Experts of a small language model.
Training: 466M tokens, 7105 steps.
Below are experts of layer 3 (counted from 0) of a mixture-of-experts language model. Rows are named router (the router's row for the expert), up (a neuron's input weights, with its number), down (a neuron's output weights, with its number) and show model dimensions 0-127. Each number is 500 + 25 x the weight over its row's rms, rounded and kept within 0 to 999. Numbers have three digits each.
After each expert's rows: a language model's description of what the expert responds to; "mostly gets" lists some tokens that are sent to it at least half of the time. This comes from a sample of Wikipedia text that the model never trained on.

# expert 3
router:533484507526522472523505516520488472468493501496534526493499471507519474517518535495495498460485538516478518492447535502499567492514491468487521457542500477485534480499548487517449502510510494441502558545514525512516523514508511476487494471491516497528474506455515541519489527489541489472513493508549506505467501493532473495472478508521508472522528414480542486506520446517481461491460
up0:439533457516535533506500504492531477508514546510528516502577504463483515506523485456477485546501537480504525482519526524482491508498476541494516464478507495476498549504502500550460479541517530518513515498518462471520503532523484498470519457507493487459502548506538507515411525536486483480526516504544518541455493477516507476477491500474474529529538494472471478504469495542432495500455
down0:502496485454479531498471520490421512488507488551470506477513486521513493487496530502465504490480505504500522501491517513513535500532477458531508526478500510490508508520484498493478469532502459513498525521477506487499517471507493515505486506485505541500489516510575474481522526482477505512496509441499532517530507523502535517497491517472512515492524507543502558480526491508492541466504
up1:524494524476499505509452484525483489541484502532530499480482491468505511457505455495503521481493495493470471523568532487473508511499535533541467499544465508541551525508458459547502506481460437469506515513534520484496497492495504543510471512516541543555516504469493495482526557522502522495509495537506509490527511480535506531446482523508489475489519513491525503530505504480511524510545
down1:468527539488472488470441469486484503506497480506486507488469523482552496447498493492476510510492480475500546478518477497450494519580468522548474485486527484499470498486490494482484474463516454504459500464509472532499500500526513497453470466465542530504507522549513487516497533505471505484498530503462503471485493505493512523446460476500519500488510509517498515479498510498512484505509
up2:502536497463464482498477525484512519496471538468493564498467476496521508514520517464496481498452521511495514469482510484491518514503528538515506505495510527466510499510510501503517538516484493492529467477516449492498496501475464532543524490493481529447510533500491492488532460523469521488469480490510541487472508462517471502532462449553511481454499494503513515474553493446488490554530
down2:505485478535505508484463502499510540496482503496504483461521520502483483495518501489483508508476471457538532477480502493547502483516511501488471482488489498508464493506494509483551508461457521540442456490496492482525482525532491466451541504558498452477512462491497424526470475509475531485472486489547519499525505493502521513516510500471497545479490528527544550483547541468497482521525
up3:530492532457505517446512499487562539533509492486512539511508487511514495470529521480520487493493514519516501512463484484489483451489512466545538480524506487483479479444498507544510497504502484494508547548545517472494551547452511487526483441505524492474442515479497557519533490521476482519476533485491491530495475532519431460457500530488522501493502493493498531509493458536453492485491
down3:510492536526489503524521534513514492471492488481505490464477549480501472521556487508477493487490503483487489505500516463544488491514498478474450483497497494488510527442497491478546479489520495492473496489491501529496512500501458492510500515448505541481518491524526480530493477557523495464501486521532496515521508490492461504496461490478511494514536497517495501480483570475465490516479
Capitalized first names, countries and media nouns after the or a list bar, such as John, George, France, film, album.
mostly gets: " John", " film", " album", " George", " USA", " William"

# expert 0
router:502495533535546532524533553500481547478529516474526480415531493536503468516493515510501433506513511486508524522521487530496553504463510470445513497555495517514504497499522534528483447486476471463514567500516523486521534509509486489513499465518482480508472494477513504536472518512523482484500503500528511514457517517484483487530481513493523533456506524439478495504465471480475528530535
up1:510492487512518516525515496495528486501468515507498520443511472500563474508470494474528509514537479505497457473523505509473502515483478506501519457475485526507514497527483534527540485541481484494465523514491506479513512510462496517475489479500512485499466517533502526488512568504537472434543484545482511517513521487511502511535505559489416486494477487490502515520534468479476486507521
down1:473520474498506499507459490497494510501480478480490504502512505470471507474530521513535494515546454497497531480462505522493456526475489474476515536530502548482465539502526516503528490483471507480500513453471482502464528528528496516509490492531493486443525450448518448472516478501509507538449467512478516500471515467489488489499466496478473458453526517533495516517476488505526520493516
up2:498497514495501529508499503516497546561513526505511485463479541503480516508464484494478517531497458536499516516477511520549484528495518511516508525528504556508549489503526501522462485529535505509514482504487502526502511458462526479462455515482470487514453507533527482494451540482518557497528513466497526509488476487478524470514509530481497536475493528470520513504453474531489479535522
down2:517546493475496478537493486515531469497519526474489530533506504514462500503515498509506514476509509501498495449469535517463480541510455492521481478508485462484508493511501515485491475489532509479533498523513522492502502512501482473550543525531487538484548514517480486494529484535496528489540513486560508465503536507507494548477487516471520490529483467533519491524476472493508441501479
up3:478516489471541483513467498488444491515525507506472454473502509483502453491547478515516510482511508487488530509481465502527467457480468517489482515464535505496486504478539529522495475520506491511506522504479475506504505502537518528533524451520473488472484522514480498513492499525533486557473441498538481519509455468519460445482457520526497519508505498506463489535480494506497484537500
down3:520512532507474514544537491510495494491479546494510488518501521479492474474472480512533494501458483547514484541550523492516525508503509504512530529525493540495474493481492460461549521509513508466494503501502515448474504487449524526482511505502538491475470497496502528517489516483514473478477491498503472512544503533486505524519461521514503486468497525519526463509541467486461548535530
up4:504518469490440543476476498501538484472490515507466491508518487520438519470508476531513484521445490459506496521481496563458540478456485475494466477509478457512482481518506498513454501521501480503452527472540485511522520487496485524531463498482491520527429502455521503547534510459533547508475497483504464496487500476509527486432511468486534525501527429479512457439543500468483493532535
down4:497448449497540519473514499494436526491500485530464509489503496496542502488510512452508555492483484411470513496514503481528533487534500521516502506513519491511511498501501530477524454488508493494542508505447498507510517530528477440506527484485520525473512484487505486507454492552504479517519496494507487529498477526533487501524511511490510505477504522506500512493485505493486529460467
Sentence-ending periods and ellipsis dots, plus capital-letter word starts after a space, parenthesis or quote, such as S, W, D.
mostly gets: " S", " W", " D", " R", " G", " C"

# expert 15
router:521465513498505561544478527492525521501508483492522501494504493525457492514511479513514493490514502495514516481478565505506489482493514521470492480523516471499503547516548521520481502466541500527500497519481509514507533526508488531494461478538467483523580517469539554465520563530495497490476514497538464497481488521516502513480542432483483456523510491491508464515503429505468465521501
up1:494501515535520463524496451532511516506545473498528472500492494479516475512474507550532470463526507482523528500493496490522516478530557535476480510532507469468543505541507535481496480473441491515470578494510499511489513503512479487477530477489508468458521499546487470524502475514553477535499502515503519484475506461503456471492507514444462471485542500511528504535503531516473515517545
down1:503511478519509525553514474497499518517501477505528509494492535532524467430517509524508440527508504496494489471497480488501510505497489497522520465494484545501512443553493467488542509543461487504491522535489470482498474481496485547543460479531476471532495512532475481523456501500502549491484547502479498499530506480549494525531492530482526522502515515504514497488498502460496495475537
up2:536508518477522527484472498491486554487483485475515546468529469480508411482455501527505498525518536527487506534499495491479510534466484504478533537498500498495510515492509489465492489444455538510489493466535489532457534495488481522511543524510514499495503508491491485487509486477503472501531461509489489525550495506496472482485482482493506486512474505478494481502517480506467475527483
down2:472481482468485528484509467524493496474554511506433471457472560500495501511526475491480459514485597460504521511495478487516529465492507519512533476526513514519474520565487478509532502521484517484543512493512516456487495536479531473472474475491508461474487482534501485503502518555516500502472477491520493458495469464492456526475520512545480473527504501543535467541470518499482475542485
up3:505511483467490535455492488515489494511495495553478493439491499495553453555504520491502527497465514530483485496525531496486498517441479579475505478516522531499484554491511478470486529510531490453513515502513512458480531530501499485499500526477480517574472499447511498495472511513485505505451454498502497475514536460475502513505495527525481492492491482471531507519525469515533501475495
down3:536525545490466515447506472464469506506487537493523490492526521490508485484536511510517509574519499473515495462535494520493534482539520486478465473502499485524517524506498461524437543489518447491507467471506498537510486451488507460529481469517517507495497520487452476531512471479496494484519500465551512485478476536494536508503535471493560536465517512480465537497505469507476518517524
up4:457520470501506496556495481473527530478445479497492487466509529479502522537458507487502532502548549504506512478436486520467508488512442461484488481491531481495517510532535512507498480460536470499487515481505542482499495513498514507507483512547499521527518510523530434528497499460503483474508480511512475468518531518510502497475521516481510479515501488520492478503478535497495518488496
down4:471489532507533468466511496498480478478495540502514465544514432560505483500507517504484471485484467505497483466529505481479508551527522491512516483529429542496514543470466498491521495510512487484466515500503428470494523441559470534482483510485481477481469524439501528501489515472524510504498524469497508464477507519541506533455496449488532509494511461474494474494526486489518441494538
Final suffix pieces closing nouns and names, especially plural s, also ation, ers, ley, ford, ium, as in Cannons, houseplants, nucleus.
mostly gets: "ers", "ation", " York", "ions", "ley", "ations"

# expert 5
router:530503475496527476476546484464489470511495504474521511533531524526517500514501549502504511480524485510466505514500529499534478475532498492474496504524471504484456482490440516494453459473483491516527504520491528483498491470483497515475469498508465449468493500470514480496484521548519478513475496507483547501516478542522469471514494528514543504488518496527526471518507494481497504490561
up1:472505484525452472538479504502472458504494477464505464481509544560470475511487502514504525454440470536543473505518525515524483517491484509467517488519507576488492495498502491511510480477488508559497518494504534468531497486506507525506488491530496469520539501493512490509522487478503480481518498496545547490498492526512543516489484469507446492464562502499504484507566520469490475488505
down1:488490503485515459491540515486512495513498455529513455497528519525547486518512479487493466509461518444509490498533473493486464515512493511501550490504526530526475481492489513476490517526481495518514507535515472557494521436456531505518450525488525471482465553462510448499437517468471476446514479531498465524503464500484477493500468516518568481553485507485497528504493513527480495521522
up2:493478462514470541454475503517471481497477466524528550507508492496525478482502554508508506494475509508514453505508524509491483500492514500499522518495483487519494532456468483475451471474494514511531534523492550462506509549524479505510510515566529492511511506547490497471519520490535513435458489544467497539478515507516438502477498532525500496458497443527495493509526500535499507498537
down2:494522483491537467519535538550475495488527514466531479480502468477517541534469480504498518452482493476469520488474496496493464528531500505490465462433499500542514494510516493516509516521527507526510537492502523477508519456496537488496467526462496546505494557495496513477476542533436493499493520474506487538487527526483505488518545481503508493526495483500509474486506523510505511477541
up3:511481517549461492498482516475447535514462502441528523493516468560518505535521520519532499478499490470499498515504500484519500444470506517524500481505499529489477466467496511499516462507491481494523495476506542499506539491477478467488510502480509504506521543466459493524509508482500501483508546454512508522495451481511540476496501525496512478533514510466473478542506449500546488504501
down3:514522465437512512469492506502542521540469519535544520475480550527468510509550538521484507503489517532532470470518519535443466485485490532484486480527553543511484499509492503509522479506524488504477488478458461496494495525500489464512508530539527516512466473515512535525474485495489466472495459534468498475476487523489488502495512502470477472513484479482516517498500516504488520477489
up4:491510479547487460510475521497490447416518486470461492501471528512511491535490504512490517476495504491510523480510529434519469514495477494514480474494486494518500486546468503470483516503518490522502470505511484499524504523519507514440472492465490501539477489517522507504528501416480515463472506444526529500536467540442490500479498527487501495495464514543474476471536505491473495481482
down4:482546481507493532435469497487492498509538535521505490493465473500491518482486471510482479529501507489511486469470523477511526499510431498492486516455505526519494506494538505479487495523524501490483476498465500508463469507553459546498472453524472529514471472538508498545516466488496486555494455537489537482516479507461531488494539466478477495510535479491490454517517507472506523469535
Leading hyphens and bullets starting lines in infobox or taxobox lists, the first digit of years (1972, 2024), and colons after field names.
mostly gets: "vi", "1", "-", " •", " Clade", " NCAA"

# expert 12
router:503427564510502491479456527492481513511454505495533493462536495509510502474514524519497506520473525502503480470476442422530519502474481463516467459465514506501525475480472502495505488492512427499493520510501519524514505502502458450497518493500511522514479542455525480508534483535518528474508473531499482504507500535535493473501488501502519535512524536437514494546499493542542502529494
up0:512505479553518510487491476499459509491462494530466500512489452457532488489490515505506541511511464482517511514474522458470495482519500502504480522491491485497490526539452518518523496449522538486552541501523495506473475454500506491522529490501490568472503525504461504490486529550540521450511473526528526519496499523473490521498479484513526484477517491515512504513511538507444521497492
down0:510509491496457462481474523519499481493544522497488498536463503511473465479491540467503517501529544449526500501512517560511530478528452556533496542512484479491464482547492503509456530487514491530528517463451502484489514522471499502498517474537485517462468492514544460500441474505501486505547529476483506508506503481482503511501464499510458505512478490484446484483513517528535487507544
up1:487488483482492456501513530491485516486485527477483493498441504464486498432491522508486501557522502526486498485512470548507499472502470522480483474528522524498494505483504486485529479504517487503511460522483513499497484450529520473513498515486509475474490490503559538522439540495507513514485487535491519457498526515540486495495493518491534476477492502492527503503498522516488511497520
down1:507492519487494487487477504548515478530480505508466477461480535488493506490530515499473427468516521474567531533470472530496485494498528493534482528548519500499494511539487525490478473513529459519541477487488524518517466480540479525529506529489495510489475478451474477493523492469470493515512507470502514483516533456513515547513504528514546482450524518504553518523471543504539504492424
up2:518521506478489520503514492540496516493462516530535468525508499516474510508474494517458459519461526465526539489551454527489498524463444505482491457525524506498494514498525511496499474479486517544551462506442475532496520487426502524523476540540446487502477508456456500494502496511513484523489491520562476526455513472483480472570464513493477482454509532484492514521482522517521516497473
down2:511537500507516517483492507541490558527510483480509530513461526481532502457530476550507452518480536478513536549525521528486500456477458500506558479521500462509453472509538440451477521472505509502484496500551510491501437506522525468505538502498468519473509536466516493522463490523503523467488490488491533492481516514466454468532484518528518509508523535539536483491482504489500496484455
up3:478494561497493487508508515493503520480511504482532503534490508530454487530470538491500434532477499476487496498483499534517498494484481484506477510531473479469446494489524513519525534476467471486547504525519484502540498517480501515498545493499543467497514464506475535519531480546507509462477530514500505491519481492498480482526483465531504465520503550489476501471474494463514484460458
down3:511521529520513497463511478533494472487476492526483523498529560525534480523506505509520502526482546528523528525483479491517500462518486508475501484543522544501521484514488516496486521487519475515489450541491502497512510514483501490465536501506500472538517496511487530528485510514484491493495507528515537495506458473455520488515481459514536504478468548493488521492457532483501472475502
Content nouns and word pieces after the, a or of in expository prose, such as age, human, medal, over, and table dividers.
mostly gets: " age", "|---|---|", "See", " human", " man", " medal"

# expert 4
router:524488554487498518469458506519511493489469505443541499507530516538475468510510538501471505448491492507519520515510513524503539484481469519475509471495478525511483490461526533543495508505552526517530519509494513532509516528484498474502489472496520452507526480553522483480536541506509518480511494516482452498471486489531517505509482446507517506487473515522477489521512471521528497485498
up0:481492479525502461517470524512458533487485572502540495484500479479481472520515492517455565508518458524532480536543481505491504475498531498504533509506515518531471480469466469501524465507515466487523534492518473487557477497543498446513497544509497506501545485505524476528537497502519468489486489520452479500521498505457480487471530490532437481525499508499523499507538470489519508517498
down0:498484529501516490520506491484488498508465508487479497485490529507474486457469512546540480504462483519495514460531511500487529491499526474474513586525542527511517485468501509466453533508535503513511491501493514489475506472506514534432555491532464521501526480489513477552475535505522508475496514524532549454499478517515508493482495494506501512487486429479468486498530502496483533489515
up1:507530508469499527483473483468446501472463472539479517485539487493473525514462474483477506504532473491478469480488493521478470524453501504487504507492544464487511487526504510509503552454507472477469517472535500476481499479505510540530503555467493518520445479543483526506497490475527470506523468507513472487489522498495476518484483498527536473494522496490469558493537443491471504504510
down1:487531483505492485500456466479515508529500480555514511472518476534471483524495456468500512485493472528488505514485502497490518500484482512542505548488529491483456492515483529506515477491506459560440507512516445494520561506456517500494511471481496536476472487551509543506534519510528513483527496466496496517510534481531506500534545501506489499474479504492523495512488480503465485500513
up2:501505491487482534522543469510520561459514519492435461455491468506517491506515487462523490491536489480512498472518471500494464495511511521434451539537471491521486494517487494492540456494531530489530489487526501528497511495519538507498476504518510489491498518519494513531463502523538536505471505470503530506478519484480490516491521531479471523482498502494458505452484494592525529450532
down2:526546472526452446479501494476544495526528510493463499533551483525498489499497488523532523483501530495521504585462504536509532508472518460506527522502554512475489511530465495498516489495497521497500471491507505464508537466529460507516502443511508507522447498484508475485532497488533499475483502487520462506511497470509520489491484502493485450496482458530510502471469456485470527482478
up3:490504510503513515524493498552512505521493513484453530527469498498484472561487473513539503494427497465483488483458477518452503513527491523481461575511488490545521524489536432512497509493438503488468527537530503551522524517481490510498478515496489471498529478477522496481492477505497535476488471468520484468521492546461457533459525504497505508438531492497510513457522529520514506510541
down3:493503521527498492500504527521518536449469465533477493525464475511538479522498514541522476527490505502486453495488495520502496492450491516517531467534433494491490514521524527546469492516502477481520516520509560503494509522468514500479504480505475507532477482508519497492499539453512500487500518530468489511528508518516498494465490511546517520536494504479527497437522535465464506555501
Table cell separators after numbers or names, heading markers ==, ===, ====, and words like North, War, South in headings or names.
mostly gets: " |", "==", "===", " ==", "====", " ==="

# expert 2
router:522494484469545451465497482490489529540478514531485477461536483516483504533497538511528503477505505521525522485496512491550479525496514518509471467523507555476492541444501501492468536503515468529505507505464517528501525537526513479456505476496497500471521508496474521589497514531563451504461533496483505485500510492491468496538525497491543489521486458518464525523515501526512483484531
up1:530509503491559492506506520466465497481515455497528483496496460510574521512492545498510476469525486533508526508563512468478508518482524489504479515499516493480450476486481499502531482515508468542481540548499479487495479512479518485502524519494487478510493484511499461497482475577492510504471494520457487497457459534497503495477512509506481473499490497494473538503499537513473462487515
down1:462522507518513525540474486490523486531515491503498489516474510498498480515456502461494513518501530528549475493499495511498507499558490512497511482459501515465484502604439513476495518541536520506492496516496447551504497494519503480488508536492500464490497535532475499537490501523457528478489533500489549466499500482490498543524507542495461560474477500497528475490511501503426528481473
up2:459517530524476501493525535492486497503482524546449495508511512515494563527473552516502518558521526496498472531483474503524498555509498489483480539473490505484508526512503483528492526544479474503515468492460465545522506497535465511498469503489528481497510481556477474510487512484490519487463493533480532485473493494495486490512521478509438468487502507518485487464429465456510506423456
down2:558476463472497507522522480532472441523501525478515542506536501480497472481516540492503482502443512475487497497510485468494504538485502480473495551484472488473505506512540498454507524502500472459474509516495449447532509513534474546499507481452498479504524492452511539532500516560524513515478522507473481558455515522505488492485500506501459511529466503480478483491542468532523494529477
up3:535488467522485516496524475490454485501489471539461495478534505537504491500508462537516496459470546463502506563467488526472478466471523469517508506502459429485464463474473502519465506495495495527468506523549515526491498487514511529465487436509485461484510506526518511513544528463478505470476528541466537529478532478473510519515545496478477474473505460480478482473517526524488502524521
down3:523501537443491520509512516487478516508530511525504504492529531470491536492509525517472459540510475501501558516461519480468490479507493532511506457513497499481556526505540502485494533448515528503503480462470521485483469500532523509490501494481473487542506526508543487476500513510550470469521483507508462477487559498462468479458481507513472538496513492543519512473516506482527495541469
up4:534540460516506524431527502514533516507519479475521484505468506516537487528481548524484485505525505524470515497481484469489479501491501494446496480519488479492452557496509477480523534504482456496490546526483466511455521562503484510537495457477498519457534513472494482510516541486510507485425477508524506472499509487538488523464557487514483476492517496551515497475494495500504502475539
down4:530517493468492465483484521487534523523504513479503492463541512514505496486516494498460524519477521493528521482489516505503547486501519484485470475481491515540511471504498459527481478512506506499505479483551515504474498497503512499516503489525513495455474483474511512510533465487510448487525494488486520465505461447489510484501510488506511508493529467514493516521525491518513477514512
Bare space tokens before numbers or table cells, paragraph line breaks, and word-initial prefixes such as re, pro, un, co, pre.
mostly gets: " ", " re", " pro", " un", " co", " pre"

# expert 14
router:520487495484523497508514543468559512502478483472520512522486499537534488517533510476507529496507556516436515480503478492491495510471450491461465487526495452468486488494511487514504453497488475462534522524432491511488520534509463502458532484534449484471452475458506479486495472514485514481480470529497469505527483510506509495486491474518479504504510510469512506468516487510504516463535
up0:504491528490522487496495491510491512474449542496506485484509536515487487502498504522513526509506557491479521557505476518466486498498499517482521444517462522542522407478505543519488471472516503534522478528480521482530483493482499449504512499546497539461492466478482570514521516507495497479442460479502509515533487472514488471475515475528517509492502466524485510499533492488546492468486
down0:553489472497456494498485536520500492461483498477438509506498543489484522509467491476493491491507521540527512481507465467492503446529463505476491478507503513517478539544461503514499465512481529477519498495499504575454523493533470511548463517512515504485468515493497479526449483509526498512533502498547486540531517500493460481488481489491523511483471536499500517520495496475514541494482
up1:504477517482488543527471475516521511499510516525471469484522517500510538530491520482483537487516512500501512482541525532495502502485458481501502497552498482519520508524498494485491471488509507506490516454506525510478497509505464495556495520495502491519447512504523513493486474482504532473489486462462496489476527480502489487477540536474528508503459496481501527540509485544539492530502
down1:500503571531483495485479534482514493498489475525526479519516467517504507541547529515472485509502471491531495495455463518488455483544545540504488512498536506509528448511485513526476499464498511507526460461556539523526519505486501492498471504526482503522487495509454494504487522526459457506567519486530505521461534542477499487498506493509498490506522478472529490488476499537485554476519
up2:525507487567496513496467513448489503496514504512501459480518508510517508486483515514472549493476496511498477524545482485540499534474504492484483494480503527480506521529513508494530494534484498518481477466529491499504490505474464517494529487526480470531477471488453509487513493490453513514487492488510483494498516543509496509504498497455506530523528548518499493490549518538548466510510
down2:523516513453508530485497483475520547462451502530503477424495515496518523475520526556502498539526482506462517487527517483515502510507495514480483510525472589478501510475495523497481466463532529490543492504508515459468478467467504485502488474527477487502506525494483490471474523488474501501493498502497489482533523475515488492496504504542516523514545491494464521486548538500466547500486
up3:486478529543505547469493518521538476485481487483522530468500559533525497545508513484513500480501567543481477508487516483494500519512505537542519475500480485480472440489505534503501491505500447509518523480483520521517511445527496514508519492509537510465516515540512525521475483522508551510497456521491484484478485476533492515482498544505511470553464432500522496510498503437467475485483
down3:553494538465507528521475474478534497466533516479480487475481448489532434518494539539485506496523520462570499530507497530468490521479515511540523528516513490457537503505530469521499535473528458466530515490474454476480484489493510529496483494500493561500510499530506475506552506498500497511492532512529489507470506484499513528477526470473463521468502493492469472524548483508451522511493
Mid-word stems and roots awaiting endings like -ed, -ing, -s, such as support, attack, use, list, and syllables like ar, li.
mostly gets: " Ma", " support", "act", " Pi", "pos", " Ti"

# expert 11
router:485478489483526518494566499515486516501489511484507450498493457482499511512487498528508497492494559528499430513514542452494564464490512508486462484548476512499509510515526484529538504483510522515533543507494514515521475484472499498428518498487492477527486490474482524526474528551517525452471487512523483484483532491531492519497501524530548505507503505463473472481524489517528513488463
up1:506530539476452519525478553526518495509494512520507504476510515506481486508522510487491500499490505511492524507514514488454519496505514502518496489490528512505459509498480539523518527467475533475468505454502459464483496506451469508476452479521489490511492482509468480494505525542549511500493500550574506529467467485473538473498478522511484529448461514506518478511493521528458485460540
down1:515455528517493513521495473476493491490515529455557439508511455476506486495479480489433537486534481470520471505488533528512493489504512467536530481507524535464521459444516513491452479492513485491490504553508524513446487501531533494485526494521484539505515500524506482471510472495458499522498474450464450487554518540510496517544525459448449503523508509497509474490497489521524558520519
up2:507488456492508488493482480545484485484504500523495477497488502521512515535527500506475508474521523496511509509517439540478514503551483519518487499528503510480450500476476521474494507482470506502463533508509514488487489507508483499552485478488514522536496491515493449540478520475485490540501517495568486515478495469539524463485486534468503477480483518553470492511487494515515571537484
down2:500479531501507485484514481528517507511513479510497488507529444521479438524494486515468490506508539522502498522472497479539531492477505488477479487468479520530478469483552475471488493491485469472519490468565479492478490469469512483494486494489517476538473507494467529495480506528530508527506492536472524481501518520455535484513478474482523503470500520481523461499480541493480494505478
up3:487475514449484492441516496526516521518486546444516465523480522546522493503456504498498530474526501504494494505486500489483512497536528448501477511505470552517510525531527517525469510474464497498512469534529520511495493478506507522506499470525520484501481501523493498500498458469534486502492493471488493518519514536492467523513496455448484534478512555505514472520502510496495488479492
down3:493520517512491479505530496456568483525490569480515508520550485494489531509473494508504493505495547521471537503479483487476528489513503541535498464486540503488462451527512493518483519502500465544469506492501535467524514514471548494493524508504570499579540538530503518497533497512479510480510462524463513518506483526518542440469452516504479486460496528470478507503499565468472523466527
up4:466495514477456484524504475485463471516516459451486490556470470495499498520517481498501524497510506476455488510495471534491497486516506456497471498507480477543540500461474532503478493496509499494519535460507523516481510500487511493508532537506493510517534520520557484473549513458510501491480493504494487487456543494539502505516516534540460525491505499468515521520523488496505476473487
down4:533510512496526537482532533497533545508489510451492488420490473539494539480435507516496471464513496556502518529497500478466454505497495521517539498502454495472476506534476474479469485512506493518502508516506521503469490496466503488480495520476525482510471468520487530549492505504458505496534523517511517477515497476494501509502488508522523491486471524513491482477505533540530536507464
Digits after the first in years, dates and table figures, such as 19-2-6, 201-8, 3-7.8, mostly in tables and lists.
mostly gets: "9", "2", "0", "8", "4", "3"

# expert 6
router:493490499482486539536508523507499504509476520434522480489473482535506527492506514521482491495470521519470478510483479488499511476440504473473523469528496502488497471487481553504488512458492507503478512496509530513506501495472511477500463497490486496487490538466490525499519542533475513494441480508497503462486507534465506470502501451447478496459537449490509476555497508507520488506510
up1:487484473477494503518463522528489524483526483482439509499510533476494521505499453506491531453490499478447520485471507492500509487483534506513525524488499512513487544516474521521509495503508505502506538504543547515532486517500507523483520489527522470473591513492522541459470477514502503520479544517470542535543480523524493513533532539501502486508491493513523498530511504491493507496538
down1:501499484475516501488509520453510477446460534479497479444522456508492481485494526476488469486472495527481487477511524523471469495513500530521488495498447516509502501484545504481487525531500498494476496497500469500489513524469527513454515517469477542573505483475508512547461449479508485463505543504521451525468517508477543534506497482470506513510489495467465528506535475513508517525525
up2:535505488534520535501497497504478509482529484475511536495509497517511509521520490497480482460479468523529485497501500456513506492508521475503523490533470531498501478524486492509457484507518504525500509486508541510487529466514516498485464534526514504519495498507534527505483488505486510509508484501459462492514474544509504508502517518505520475508505500540451464493458507496467467530485
down2:490525476444471483514468511470527536438498527484552528514530461524527492528500485484457546477523503516497508516475550492476494453485505517487487559463478489527543539489547492479520505508507464492489530495519541510492524468515503489470483444483480517515473516500470464475466497497514479494514481494491496508509450533510487502501493475490493542520530462521496540488489510500480509460532
up3:524526501512473489518479507441479469494488486508492480512450527494502511488465495538513533482458518527503501531491513502501475502524443492511548496518475478499490542474529461493457483448521471460503511499474486484546504468489490470519480527550514507429536495528501527526451516486473497529472493492491472471517535486523497522466515543509488465557504567501490504532498482498518524458485
down3:512471524510505490477513528481499454500453492476475515500489534510482471520527501499480473526528528467489499468489496522494496481459491476501497461509520514516518488518484528516485519492506493516489447483529531504440476488494518518517511463483496485482560489477454495489537491472491502489476517550497514489511483527491544498494492493488526519438490518494522538472528497458481502476529
up4:498521568493489465501491465527502522501462535517477467490476494486472500526519507489510490499504492502516525524540534515544491459497496488489460467478524511516508541501525505498529479475477495511472572481522515484467465479534521480514505507489530508515491488513498455465513474521535484502490514528557500537504484505459506501492518523480555519499544536470566521559513545481493493516472
down4:511517478545518541498508504475526481517499499484521529485482509518499488500478539511478467515477519490461502503568528498440503481509473490467535509517476523522513512491486450526497516517498479471535438493481527494496515501513465531494513502488491451505491522513503516572439517525487492453481528502451537523498511506517505513504490480494510463476502451484519526455557486514472531507524
Line breaks ending table rows and infobox list lines, plus closing parentheses, apostrophes, quotes and capital letters opening cells.
mostly gets: "|", "'", "C", "F", "″", "′"